{"d_model": 512, "normalize_top_k": true, "init_std_router": 0.0211, "norm": "rmsnorm", "tie_embeddings": false, "lr": 0.00468}
Below are experts of layer 2 (counted from 0) of a mixture-of-experts language model. Rows are named router (the router's row for the expert), gate (a neuron's input weights, with its number), up (a neuron's input weights, with its number), down (a neuron's output weights, with its number) and show model dimensions 320-383. Each number is 50 + 15 x the weight over its row's rms, rounded and kept within 0 to 99.
After each expert's rows: "comes after" lists some tokens at least twice as common just before its tokens as in all text; "raises" lists some tokens whose logits its average output raises strongly, later layers aside. This comes from a sample of Wikipedia text that the model never trained on. Tokens count by the router's weight.

# expert 8
router:51 43 76 33 44 59 64 48 18 66 53 39 57 47 36 37 52 28 63 28 71 57 68 28 49 18 41 51 55 67 53 48 76 63 47 52 35 73 65 53 60 16 55 60 44 45 99 55 50 47 46 71 59 46 44 47 66 46 48 53 48 61 66 69
gate0:56 32 50 49 46 32 62 59 40 43 49 51 69 69 56 52 53 28 73 71 61 62 62 55 32 44 61 44 26 34 41 60 35 47 50 26 41 38 50 70 58 54 71 23 52 69 54 49 48 58 59 47 59 36 32 15 44 46 58 37 39 66 57 51
up0:51 12 56 67 62 42 34 43 60 33 45 74 67 35 52 35 65 61 40 44 50 48 67 71 45 39 40 47 53 40 54 29 50 48 72 41 65 44 50 58 63 73 97 74 50 46 76 47 74 66 49 54 64 52 39 51 46 31 39 71 58 56 20 51
down0:62 48 54 58 53 51 52 48 47 62 51 18 59 79 53 65 52 34 60 61 41 55 60 55 64 36 49 61 33 57 51 55 69 46 49 39 44 46 10 56 33 70 34 38 39 27 46 48 46 40 43 54 36 59 35 28 34 74 58 36 23 70 30 37
gate1:23 49 50 57 70 30 57 41 63 38 38 63 53 45 47 47 68 56 26 65 63 65 52 51 66 55 31 50 64 49 65 29 71 45 55 53 35 55 51 51 50 58 24 79 55 41 56 50 40 59 50 78 50 62 40 29 33 39 24 70 57 82 70 41
up1:79 23 37 54 81 65 62 34 63 58 29 39 44 54 16 36 50 55 38 39 43 50 68 48 69 46 60 44 56 90 28 29 25 59 52 05 60 69 21 57 70 46 68 52 24 70 61 38 73 38 39 28 45 37 46 27 44 24 51 39 45 59 86 60
down1:81 48 53 44 52 51 33 64 62 47 52 49 35 49 27 50 63 26 37 77 33 78 50 42 73 45 34 64 60 72 66 68 23 27 65 48 47 44 43 44 73 56 43 35 36 56 55 47 52 41 28 50 46 16 59 41 47 33 41 78 36 63 64 56
comes after: " \"", " The", " the", "%", "The", "'s"
raises: "-", "|", " and", "+", " in", " of"

# expert 62
router:24 28 48 25 49 65 41 25 51 36 44 61 59 36 34 69 61 43 59 63 41 62 45 57 60 46 39 52 38 67 39 32 57 70 62 52 70 30 53 32 45 55 48 40 47 51 48 42 62 77 61 67 66 70 59 56 47 43 54 49 47 53 47 38
gate0:31 55 57 48 41 71 58 50 56 52 47 38 29 42 33 35 50 19 23 45 51 79 57 35 65 36 30 71 73 38 43 38 46 42 62 38 21 53 51 41 68 15 38 48 59 64 62 67 69 41 26 59 60 51 33 26 42 60 49 48 24 84 40 55
up0:46 57 49 43 42 67 34 34 40 34 42 66 38 51 39 49 44 29 68 68 73 65 72 36 73 68 11 46 59 38 43 39 56 45 30 61 34 49 59 45 55 19 11 46 37 77 68 47 55 41 28 35 57 44 77 60 27 24 72 51 50 65 62 55
down0:37 45 28 39 18 44 45 62 22 58 71 57 59 32 35 65 51 23 62 52 49 26 51 44 89 30 54 18 61 56 48 38 29 44 38 48 48 39 31 46 59 50 24 56 55 50 51 51 35 55 55 50 40 69 47 45 51 55 51 48 30 66 56 45
gate1:26 40 47 37 34 75 36 45 78 58 50 51 62 44 22 68 77 35 72 67 55 47 50 14 38 35 63 76 43 70 25 61 44 48 22 37 59 26 52 37 41 35 64 28 59 66 68 36 54 60 41 07 47 40 54 64 56 44 74 33 56 67 60 38
up1:40 43 33 44 45 34 40 37 36 43 49 62 63 74 24 53 72 60 75 37 44 49 53 40 55 61 34 54 73 43 69 53 72 47 52 69 54 53 26 16 27 49 37 52 76 46 25 63 44 69 61 35 57 50 35 28 24 67 47 53 42 42 45 52
down1:44 51 28 39 34 37 48 63 41 43 52 23 50 85 45 55 49 67 65 55 74 65 55 35 49 53 51 42 83 69 53 66 50 18 38 63 56 48 32 33 27 64 44 35 63 24 40 54 36 52 37 40 79 43 38 23 51 70 34 50 45 39 67 58
comes after: " |", " to", " he", " He", " was", "|"
raises: " the", " its", " a", " their", ".", " of"

# expert 49
router:29 51 64 60 68 52 35 33 24 62 30 72 57 46 54 45 56 75 57 58 45 62 18 59 56 57 50 53 56 22 43 53 47 60 41 51 60 51 60 45 66 56 48 22 60 54 33 56 52 69 38 46 33 43 66 07 37 41 42 39 37 68 59 56
gate0:62 18 61 53 45 49 44 32 46 41 43 41 48 39 22 65 57 57 35 63 48 39 80 42 36 33 49 43 41 51 33 68 41 61 42 89 39 60 42 59 49 59 31 28 40 21 63 61 36 54 73 39 42 70 45 58 71 59 71 41 42 51 67 39
up0:34 50 63 60 58 39 55 46 33 70 56 55 48 52 68 48 57 51 25 55 43 33 46 33 35 73 54 58 36 33 51 59 64 15 64 54 63 30 61 43 51 49 55 72 22 64 46 30 54 37 50 56 27 70 50 63 36 62 32 46 77 41 31 74
down0:44 50 43 08 30 59 62 45 36 93 67 66 60 44 75 58 65 49 62 28 45 43 33 33 33 69 69 75 39 45 52 48 70 52 60 44 56 44 52 69 52 40 45 45 69 77 57 59 60 67 28 50 61 35 62 37 62 55 52 39 57 60 52 45
gate1:59 63 51 86 42 27 67 60 36 36 44 78 66 35 75 47 73 45 41 78 41 41 41 40 32 66 38 74 19 30 44 62 36 46 26 45 73 70 52 75 46 48 43 65 42 58 65 26 54 46 57 30 05 41 56 50 48 54 49 40 54 40 63 15
up1:38 46 65 36 57 33 45 40 20 43 64 52 40 48 70 59 27 49 37 79 32 38 53 34 20 71 20 81 45 15 50 56 42 61 53 59 65 38 62 60 65 78 65 65 51 58 69 32 67 45 59 47 38 16 59 30 60 61 58 49 65 50 38 29
down1:54 29 38 65 43 40 53 50 59 33 55 71 72 44 49 65 59 52 50 50 69 11 51 32 44 63 43 74 36 41 44 57 51 31 42 35 65 41 48 49 45 51 53 52 42 48 58 30 44 53 44 52 38 51 53 54 42 60 27 51 47 60 35 55
comes after: " the", " a", " The", "'s", " an", " his"
raises: " of", ",", ":", ";", " in", " on"

# expert 6
router:58 35 60 38 53 62 64 80 64 55 48 26 70 68 43 39 51 64 47 50 73 61 41 15 69 47 42 59 23 66 42 42 35 43 68 54 45 67 81 64 43 16 14 37 27 62 50 73 57 39 27 28 51 47 62 37 41 18 58 56 31 32 61 56
gate0:61 39 41 45 30 59 55 58 42 61 43 60 69 44 58 29 35 51 42 77 40 44 33 34 44 36 40 51 18 80 46 65 42 44 50 30 42 27 55 46 76 22 67 30 62 53 51 52 83 46 42 59 72 49 33 66 48 49 73 54 79 28 57 72
up0:52 68 52 54 50 69 51 53 41 13 40 76 37 30 35 64 41 27 55 66 29 41 54 27 59 67 25 63 35 57 52 66 60 68 46 47 47 26 73 52 31 38 72 50 63 62 41 45 47 36 47 82 53 34 53 53 75 60 41 58 55 67 70 31
down0:33 76 58 55 42 67 84 56 48 55 24 49 25 45 79 35 36 19 31 55 26 34 53 43 41 53 61 72 26 38 39 18 70 61 51 27 45 34 69 61 31 17 47 57 40 48 17 43 62 31 84 37 35 49 46 49 46 67 40 37 34 51 42 66
gate1:41 66 63 51 47 51 89 39 51 61 52 51 35 35 33 40 53 80 54 58 74 47 53 31 47 40 51 45 71 53 44 55 57 69 59 57 44 65 63 28 66 64 16 47 58 72 47 38 69 62 58 36 35 43 79 76 50 35 63 39 62 39 31 78
up1:51 57 59 05 55 52 29 37 23 71 47 51 49 34 39 41 47 45 49 65 65 54 62 59 51 62 57 57 53 59 60 57 51 39 74 65 74 30 59 85 44 38 25 47 27 61 67 46 35 46 35 91 52 54 53 91 51 66 36 68 09 59 44 57
down1:76 67 43 56 48 69 50 49 18 57 49 70 67 45 66 60 48 56 68 44 66 66 38 76 59 68 35 46 64 65 43 49 76 38 62 71 43 42 56 65 44 47 42 77 42 30 74 44 41 34 91 40 35 27 54 71 27 67 34 75 40 77 78 56
comes after: " |", ";", "6", "5", "3", "4"
raises: "1", "0", "2", "9", "3", "4"

# expert 2
router:28 82 44 67 35 39 25 40 75 38 28 15 34 46 33 63 48 48 29 53 63 48 36 50 55 50 55 49 47 48 50 46 33 56 35 39 62 52 58 21 61 50 49 42 57 63 47 42 52 34 57 46 25 48 39 28 00 63 49 49 57 45 77 53
gate0:61 57 53 53 19 27 53 37 61 48 42 73 43 52 35 33 22 29 33 74 30 18 55 63 45 44 66 48 46 39 55 43 68 65 45 70 68 44 05 57 67 27 49 66 67 71 58 19 50 53 32 70 22 66 65 76 15 42 50 67 43 49 69 68
up0:71 52 58 80 80 71 53 41 54 61 56 38 61 68 50 45 37 56 71 46 73 23 72 66 33 56 47 59 39 56 59 34 58 43 52 41 67 69 76 55 45 75 58 72 24 30 51 51 58 41 39 71 39 57 58 43 74 37 51 43 75 63 58 63
down0:13 53 69 36 44 27 30 57 57 49 39 47 28 55 48 50 37 70 38 55 30 43 34 35 28 64 59 41 37 57 50 28 18 71 57 56 38 55 40 43 70 04 46 60 41 45 59 50 44 53 48 52 51 57 67 25 38 33 48 52 64 62 45 58
gate1:80 57 42 31 76 63 41 59 38 64 43 40 71 63 92 37 39 44 43 51 37 58 83 27 68 61 34 40 34 75 42 55 38 63 83 23 64 55 52 46 38 35 44 23 46 50 54 55 34 29 57 29 47 43 65 46 52 56 48 53 43 58 94 43
up1:42 33 57 31 30 48 65 53 69 11 51 60 69 38 44 48 49 49 14 68 43 41 11 49 50 34 42 39 73 13 12 50 52 17 27 30 32 57 43 49 46 62 33 33 39 70 56 53 32 43 46 39 62 51 30 70 44 25 28 55 64 15 59 35
down1:65 30 60 76 37 49 45 67 27 63 45 48 25 72 61 64 76 30 75 51 60 66 58 56 37 52 67 49 47 31 57 61 48 40 69 63 41 51 42 52 51 21 59 49 59 49 63 39 54 25 54 55 46 55 44 41 49 65 38 41 43 41 41 62
comes after: " the", " his", "'s", " in", " a", " her"
raises: ";", ",", ".\n\n", ".", " in", ":"

# expert 58
router:57 72 72 60 48 43 37 52 37 40 56 27 37 70 55 44 58 39 36 72 40 58 35 27 49 57 54 50 69 16 17 24 21 78 33 67 78 62 38 27 54 46 34 58 45 46 52 59 41 40 53 28 37 24 63 46 63 62 45 49 74 53 29 85
gate0:67 67 76 38 42 64 29 66 01 47 44 34 30 59 60 29 47 55 46 67 44 44 45 34 51 82 66 73 41 58 46 27 64 65 40 76 66 37 73 93 35 62 73 36 45 50 45 48 25 37 25 55 78 71 80 48 49 43 48 50 56 74 42 59
up0:40 66 63 55 36 55 24 57 58 32 50 40 52 44 37 47 66 62 40 45 61 76 44 58 53 36 56 85 46 51 38 23 65 37 47 71 59 46 55 40 54 34 59 53 63 15 57 62 61 52 63 87 47 77 83 50 35 67 41 59 46 57 52 48
down0:20 67 55 43 75 51 62 68 38 54 48 25 52 46 62 54 68 37 49 47 59 60 35 45 40 12 27 34 42 55 65 53 39 50 59 55 51 36 56 44 52 50 35 64 53 42 46 43 52 67 62 41 57 48 47 35 51 54 46 53 31 84 39 62
gate1:54 29 62 51 56 60 39 31 31 56 42 25 43 54 58 38 52 50 60 40 40 40 57 53 43 56 67 79 32 30 60 38 45 44 64 56 48 39 71 22 51 84 45 50 79 63 42 51 43 53 32 54 42 12 56 49 48 63 46 48 51 28 62 34
up1:61 50 69 43 47 36 82 61 64 68 58 61 66 34 70 29 26 49 46 57 44 65 59 46 24 56 49 60 60 42 51 51 41 34 60 54 60 59 42 61 52 66 41 70 34 31 69 60 66 25 58 57 46 59 30 36 39 28 44 55 61 39 44 30
down1:59 80 58 38 44 49 48 46 49 54 57 32 27 42 18 24 61 36 32 32 59 50 75 56 57 26 42 80 46 58 40 62 27 57 56 68 57 79 50 27 50 34 55 52 72 42 42 38 40 62 67 60 47 32 21 27 48 57 64 49 58 61 33 51
comes after: "==", " and", " of", "===", " his", "'s"
raises: ",", ".\n\n", "\n", ".", ";", " in"

# expert 33
router:58 67 54 51 56 99 36 79 49 30 45 39 68 33 76 36 24 54 39 52 24 49 38 69 33 55 64 39 64 16 42 44 26 57 51 23 47 81 57 56 30 66 34 51 39 53 48 33 44 50 57 24 50 41 33 42 48 59 35 48 43 60 39 57
gate0:52 44 75 31 26 45 61 41 64 26 58 47 60 57 61 33 66 44 41 45 60 54 60 36 35 66 47 18 52 42 43 57 23 43 21 34 48 64 49 64 54 24 49 47 67 49 11 66 57 61 34 52 54 63 48 37 56 60 38 52 27 63 42 73
up0:48 38 35 65 45 48 55 39 57 34 64 41 42 28 49 39 47 56 73 22 54 67 61 55 74 83 54 36 67 47 51 68 43 64 40 44 29 53 51 35 64 11 50 65 41 24 59 23 34 43 52 34 64 40 62 54 44 58 58 39 35 64 31 65
down0:50 66 72 44 59 65 24 47 78 36 41 56 60 44 52 49 56 67 45 54 61 62 59 36 20 60 45 44 69 46 42 32 45 47 38 29 49 57 50 27 58 68 34 17 58 51 22 41 56 29 42 41 34 51 43 28 68 58 24 71 35 27 48 50
gate1:46 37 48 24 38 23 34 33 60 52 45 40 64 51 46 40 39 35 30 34 52 71 29 82 60 35 41 60 55 82 62 59 32 75 54 44 40 43 47 46 63 39 48 82 50 47 36 61 37 40 40 62 20 50 32 73 43 74 34 29 27 71 54 31
up1:56 57 38 25 45 49 63 32 44 38 38 23 22 50 53 52 30 40 38 50 69 59 41 38 79 47 58 29 48 62 50 57 56 58 56 70 55 34 44 69 57 35 64 51 63 50 41 53 16 49 47 63 40 66 69 57 75 63 44 49 48 64 61 64
down1:57 44 41 49 46 71 41 73 40 43 81 14 46 52 54 43 71 44 60 56 68 24 48 58 71 37 56 36 36 58 60 57 26 23 55 64 55 67 24 38 31 35 56 49 51 33 48 40 62 51 60 28 42 64 72 86 39 11 44 45 24 73 28 46
comes after: " a", " of", " the", " and", " an", " more"
raises: " and", ",", ";"

# expert 46
router:65 68 71 57 36 33 54 80 46 69 63 33 58 60 56 40 21 41 75 52 75 51 74 52 64 55 32 47 63 62 39 37 65 30 75 47 82 28 64 43 61 42 34 57 46 72 59 58 47 40 56 74 59 38 45 45 71 67 75 57 68 49 59 63
gate0:50 64 56 46 78 22 49 70 57 49 45 40 62 40 40 36 25 34 38 48 69 58 31 34 46 51 24 30 33 47 59 67 72 52 35 59 42 63 68 11 54 42 43 52 70 63 53 72 73 56 67 80 63 59 45 50 52 58 49 32 54 61 48 65
up0:83 61 47 32 38 74 38 24 58 58 46 50 69 57 58 52 67 66 44 47 44 27 61 55 54 46 57 63 55 45 55 44 40 59 51 62 13 70 56 47 46 70 74 57 65 45 34 43 43 67 39 26 38 49 40 67 49 42 50 52 39 53 71 36
down0:40 55 66 65 51 58 66 53 37 36 55 38 47 56 43 60 26 54 29 24 57 56 53 42 50 47 23 51 00 27 61 51 77 42 33 64 50 56 80 42 39 40 49 47 85 56 68 49 41 90 58 45 49 38 52 56 32 32 33 30 48 48 67 46
gate1:49 56 53 49 51 28 58 61 73 49 68 72 31 50 73 37 66 34 57 54 55 43 51 81 67 57 54 78 58 49 32 17 52 49 84 39 55 51 48 03 61 43 28 55 40 53 39 46 51 55 40 62 34 34 57 41 41 61 66 36 52 48 47 56
up1:53 54 69 44 30 41 53 52 67 54 36 50 44 43 34 52 29 65 54 47 61 35 96 17 43 36 60 42 32 33 50 69 62 32 23 50 59 58 55 73 41 74 22 29 68 46 43 62 57 43 42 53 53 70 61 53 58 49 45 44 50 44 61 73
down1:44 50 47 44 58 58 44 54 37 84 38 79 61 56 53 61 24 35 42 61 62 42 49 35 46 30 47 43 30 46 51 54 82 45 74 46 58 57 51 47 73 72 62 55 63 72 60 58 56 51 70 38 49 44 72 44 46 53 56 39 52 56 41 76
comes after: "1", "9", "2", "8", "⁄", " NG"
raises: "7", "8", "9", "th", "5", "3"

# expert 55
router:36 64 27 27 24 78 63 12 52 44 43 60 59 61 35 32 77 19 56 69 61 52 59 46 54 36 37 41 44 56 19 24 70 57 63 32 58 61 23 44 48 48 61 52 31 55 54 61 34 54 41 46 64 39 41 19 61 56 44 52 70 34 62 58
gate0:63 46 46 40 74 58 66 48 38 81 38 66 37 52 63 34 50 40 50 44 63 66 53 41 40 45 53 21 75 57 38 65 36 64 69 48 58 51 41 58 50 71 81 75 57 70 52 71 48 65 66 36 62 62 62 66 36 37 38 57 50 55 57 77
up0:62 57 45 31 53 47 61 53 35 49 46 70 42 31 47 43 43 74 54 56 55 30 41 29 16 74 61 64 57 58 41 45 69 50 42 53 61 68 60 72 59 41 38 52 48 49 44 61 47 52 71 65 60 96 38 28 37 48 38 38 61 36 50 66
down0:59 58 78 35 50 52 63 26 52 57 75 48 41 52 29 67 63 51 33 68 38 39 32 60 54 55 22 29 60 37 59 55 54 52 39 59 64 55 38 38 64 35 48 31 25 67 31 36 53 70 55 42 86 69 64 41 33 38 48 45 45 50 62 51
gate1:42 57 23 50 37 41 64 55 25 39 29 69 42 62 34 39 63 37 54 64 67 29 34 41 56 55 54 53 28 49 31 31 55 53 38 46 29 59 40 52 45 71 47 92 74 63 45 62 46 43 14 77 71 49 58 49 58 46 54 56 80 32 69 56
up1:57 42 60 55 39 68 49 51 35 57 73 27 29 36 47 38 40 66 51 30 38 66 65 87 64 42 63 32 23 44 46 52 42 46 35 47 63 67 50 40 54 50 81 66 54 43 39 48 54 42 63 51 13 58 56 49 52 63 41 60 51 37 28 39
down1:42 47 49 87 53 65 31 67 51 28 47 59 62 55 32 51 43 21 62 37 64 62 28 42 44 78 53 74 46 51 51 74 81 40 36 55 40 39 33 54 43 44 41 30 45 52 61 63 62 34 39 61 42 60 46 44 53 51 60 39 40 35 57 59
comes after: " the", " a", "'s", " his", " first", " The"
raises: " time", " place", " official", " round", " part", " form"

# expert 27
router:53 48 43 27 61 66 65 55 64 45 50 53 52 43 26 32 59 63 48 46 62 37 44 29 11 43 29 55 31 62 75 35 71 34 64 68 61 59 56 54 44 71 54 51 51 56 70 36 29 53 42 34 23 41 64 26 41 45 61 44 64 71 46 54
gate0:50 56 31 34 64 61 46 77 70 66 34 51 60 66 57 32 53 37 60 46 42 44 65 41 26 39 30 45 39 46 40 60 49 61 54 70 55 74 42 20 36 64 62 48 50 70 43 69 56 51 48 43 53 31 46 26 55 16 11 38 58 44 23 52
up0:54 52 75 00 51 53 34 39 41 61 54 42 47 18 73 44 43 21 54 51 58 34 59 45 60 66 56 82 55 81 34 40 52 51 58 53 65 63 61 67 36 46 41 34 41 44 71 57 64 75 36 51 44 41 40 25 71 53 57 48 80 39 68 30
down0:59 54 32 34 41 64 45 57 48 66 79 22 49 30 86 34 60 35 52 37 40 57 58 42 28 44 45 57 29 17 50 64 28 42 38 62 77 54 50 64 51 48 45 49 56 42 59 37 73 57 62 33 66 58 54 48 54 58 50 61 31 30 57 28
gate1:53 46 61 72 74 51 53 70 34 51 42 60 71 67 64 44 58 43 77 34 39 61 48 78 43 45 55 59 63 62 40 53 53 67 11 46 59 60 60 48 52 61 57 31 54 31 49 75 76 63 29 55 46 42 43 70 70 51 41 55 50 37 55 35
up1:31 54 18 40 59 43 59 26 54 66 41 68 47 39 49 48 42 39 31 46 59 38 55 65 77 66 56 55 69 33 77 49 50 29 82 35 44 63 67 69 12 48 59 71 38 31 45 42 48 51 57 67 36 62 70 55 38 67 86 45 69 66 57 63
down1:44 49 19 63 39 31 51 44 40 62 41 47 41 47 45 60 55 35 61 55 42 50 51 27 31 69 51 48 48 58 62 42 58 32 54 30 66 45 99 69 38 67 45 28 54 42 41 80 58 53 62 48 73 65 36 61 44 76 65 30 69 57 58 46
comes after: " |\n", " the", "\n", " in", ":", " a"
raises: " ", " end", " and", " European", " side"

# expert 59
router:72 42 38 35 33 43 54 68 64 53 47 36 59 58 48 46 35 46 67 67 57 49 57 48 56 63 62 47 54 60 65 45 74 55 46 67 59 50 37 48 35 56 53 57 42 73 41 35 67 38 28 70 53 58 60 51 42 46 54 50 57 48 52 49
gate0:38 40 51 59 54 69 58 65 44 53 44 29 53 68 45 53 48 53 49 51 37 30 54 73 44 53 51 50 52 40 45 56 60 78 64 49 30 38 49 64 31 29 46 66 20 66 43 46 43 48 41 81 58 72 46 34 64 45 48 48 39 56 49 69
up0:41 67 86 48 33 53 59 65 65 56 50 41 72 30 62 41 32 74 63 25 34 51 13 54 59 50 43 64 56 71 42 45 58 70 62 65 46 72 39 40 35 36 66 59 24 49 50 65 40 24 36 13 47 56 34 68 35 38 48 64 38 46 37 37
down0:62 88 66 38 56 34 62 32 59 62 37 48 39 38 67 43 59 38 54 42 48 41 19 43 60 65 42 51 69 59 26 49 52 46 62 51 11 55 73 52 46 69 60 54 35 70 76 35 32 58 58 10 25 25 24 74 65 41 64 69 44 32 30 50
gate1:45 55 64 38 45 47 54 63 48 53 37 53 53 67 49 13 21 39 44 47 78 81 45 43 57 46 80 48 32 45 48 43 20 81 55 72 70 78 63 74 48 17 24 35 50 52 40 43 72 30 35 36 55 33 63 57 51 50 67 33 53 40 56 50
up1:43 43 51 48 55 67 56 42 24 57 30 54 69 40 39 70 06 49 53 62 56 50 28 33 62 32 63 57 34 67 62 27 43 55 49 38 68 58 44 25 46 27 28 39 37 28 64 51 44 29 44 43 48 42 64 40 61 61 51 35 35 58 64 21
down1:45 60 62 40 43 69 52 44 62 66 16 56 63 64 50 28 29 80 59 53 64 45 40 16 63 33 41 37 18 43 62 46 42 43 30 76 56 46 37 68 59 33 47 40 45 54 44 47 46 54 71 64 31 61 61 68 63 51 33 28 61 44 79 57
comes after: "\n", ",", ")\n", " Preceded", " Succeeded", ";\n"
raises: "/or", " other", " others", " vice", " subsequently", " another"

# expert 20
router:59 32 44 58 49 48 49 43 39 52 53 50 38 62 42 29 62 39 75 65 67 49 57 29 80 35 38 54 50 44 45 52 73 77 44 39 38 62 63 68 56 60 58 60 27 48 63 55 52 51 57 37 41 59 51 53 72 49 71 43 71 53 95 48
gate0:53 43 35 50 51 47 19 44 36 28 61 47 50 47 26 68 37 24 16 40 69 73 16 26 32 70 56 37 50 80 50 25 53 32 25 63 44 49 47 26 42 54 44 32 39 74 51 22 69 30 41 46 55 49 49 60 41 54 50 39 48 51 34 38
up0:69 81 49 26 44 82 59 45 73 51 63 38 73 51 38 28 83 36 51 65 61 60 62 52 75 71 60 56 67 37 30 54 54 24 61 40 28 44 54 54 46 47 46 62 50 44 63 42 49 49 53 28 58 47 50 55 58 56 49 45 88 51 52 56
down0:65 70 40 38 59 55 52 85 43 60 48 74 79 59 67 58 61 36 49 94 51 52 49 48 33 51 59 52 28 42 38 51 28 47 50 67 36 69 33 43 46 27 49 56 85 51 49 75 50 67 54 33 28 57 60 42 78 50 41 54 45 50 94 74
gate1:78 66 31 41 52 77 55 31 78 55 54 29 42 45 63 70 40 46 61 46 79 25 41 76 55 52 39 63 45 40 73 49 50 48 60 50 34 42 46 63 56 81 80 29 57 64 51 66 55 16 39 47 37 86 63 46 42 44 62 49 59 37 59 59
up1:42 44 53 31 67 19 48 61 50 18 39 48 44 50 57 46 53 75 41 47 44 70 35 22 30 39 62 38 54 61 36 12 58 39 45 58 35 58 63 50 47 35 65 61 51 64 53 30 59 52 45 41 56 91 41 47 51 83 49 52 34 53 37 42
down1:49 31 43 48 32 54 48 43 65 56 44 38 46 34 60 24 37 55 52 28 59 21 72 55 75 52 61 70 46 28 59 64 42 71 66 55 44 48 41 45 66 45 73 59 43 58 55 69 27 47 74 51 46 41 62 47 30 44 89 76 42 58 73 50
comes after: " the", " The", " was", " a", "th", "'s"
raises: ",", " from", ".", " of", ".\n\n", " in"

# expert 40
router:44 53 30 46 42 37 49 35 78 69 48 53 47 55 47 60 57 42 68 42 41 62 62 49 49 60 45 65 55 71 38 61 30 51 19 55 40 53 69 72 90 70 64 08 18 30 53 68 41 46 21 22 36 69 56 67 61 79 35 54 77 61 63 42
gate0:69 37 50 46 90 41 55 38 42 53 37 65 25 51 28 51 59 16 37 85 37 54 44 39 41 43 55 42 34 76 29 61 42 49 47 24 26 40 46 28 49 37 17 47 25 78 51 66 49 56 26 58 61 40 51 41 40 38 42 21 37 73 52 63
up0:72 47 46 57 64 44 69 21 48 59 61 68 69 63 41 57 72 61 33 53 40 80 37 25 53 44 60 70 70 72 60 46 57 68 59 28 55 64 32 40 79 80 37 37 07 31 43 47 67 75 46 56 54 60 53 71 45 23 34 41 45 44 27 36
down0:52 49 60 34 48 62 63 62 13 32 33 41 55 44 64 72 45 64 34 47 66 52 77 61 43 37 45 32 63 64 57 33 57 47 53 59 44 41 46 47 25 56 53 63 65 49 45 63 89 35 42 44 43 58 57 32 42 63 52 46 67 42 57 61
gate1:49 48 36 48 51 31 38 20 28 69 56 47 51 41 55 65 42 26 13 45 60 48 53 17 58 47 68 50 68 56 47 47 49 72 78 41 45 59 47 50 80 42 94 44 24 41 82 61 29 46 57 43 64 33 36 56 73 58 42 45 20 42 39 49
up1:53 44 62 47 51 43 38 35 45 65 37 71 53 62 12 39 54 58 52 78 48 70 69 63 68 50 57 56 32 44 55 76 58 43 48 66 85 39 79 73 47 65 45 22 43 34 06 65 78 62 17 46 57 46 36 57 24 57 44 65 73 14 79 96
down1:36 37 57 24 23 46 69 48 81 40 75 35 72 65 42 64 35 54 57 31 43 47 61 54 14 54 56 46 64 31 34 63 54 30 55 53 60 53 22 44 21 48 50 78 50 48 55 38 49 48 54 48 91 30 51 74 58 68 51 33 36 56 66 68
comes after: "|", ",", " in", " January", " June", " September"
raises: "1", "2", "3", "9", "7", "8"

# expert 0
router:42 74 59 39 19 40 70 51 28 65 55 65 55 39 40 36 41 53 60 38 54 56 51 83 54 53 47 48 40 50 59 88 22 34 59 58 66 56 74 51 51 34 15 52 64 58 66 46 58 48 35 45 53 36 49 51 33 20 43 51 29 31 47 54
gate0:36 40 45 39 34 61 49 46 46 41 66 54 65 16 65 45 46 50 64 37 34 52 67 53 55 52 50 45 67 44 60 75 59 47 56 16 50 41 47 45 38 41 38 47 38 73 28 65 36 61 45 96 46 58 44 79 29 64 65 45 42 99 49 30
up0:47 39 45 61 51 65 26 34 56 51 42 52 44 65 76 71 57 59 50 37 49 52 79 24 76 40 59 38 75 47 71 39 43 49 62 67 65 50 34 32 60 37 36 49 31 66 45 62 46 36 54 69 31 84 32 58 45 52 45 67 47 50 38 52
down0:56 32 51 53 64 42 50 48 40 33 53 46 57 61 43 56 44 45 61 57 40 17 45 70 27 69 55 66 29 50 59 46 50 45 28 43 59 41 43 44 32 99 48 44 65 62 25 48 45 63 72 70 63 37 68 58 50 47 48 61 53 72 20 20
gate1:52 61 30 28 41 68 58 53 43 51 67 42 36 82 60 71 42 25 68 27 51 23 33 61 47 67 50 54 63 49 37 32 58 46 77 47 66 43 59 76 28 49 08 57 39 51 70 63 61 80 48 30 46 67 34 51 62 43 39 40 52 46 57 31
up1:54 71 49 66 56 48 30 32 42 55 56 11 54 52 42 40 33 28 39 51 89 64 57 73 52 27 64 50 09 60 56 76 40 43 41 28 57 44 30 42 44 47 44 26 30 30 22 35 74 32 34 68 42 55 51 73 54 41 44 62 61 32 38 71
down1:45 50 72 44 44 50 12 27 60 51 34 28 39 70 44 41 38 85 41 37 40 71 61 66 45 46 10 68 43 53 68 58 64 49 35 31 34 61 41 42 41 45 44 35 38 39 62 55 54 48 49 39 31 57 64 67 44 55 35 51 57 58 63 56
comes after: "0", " |\n", " ", "3", "4", "5"
raises: " ", " —", " No", " ."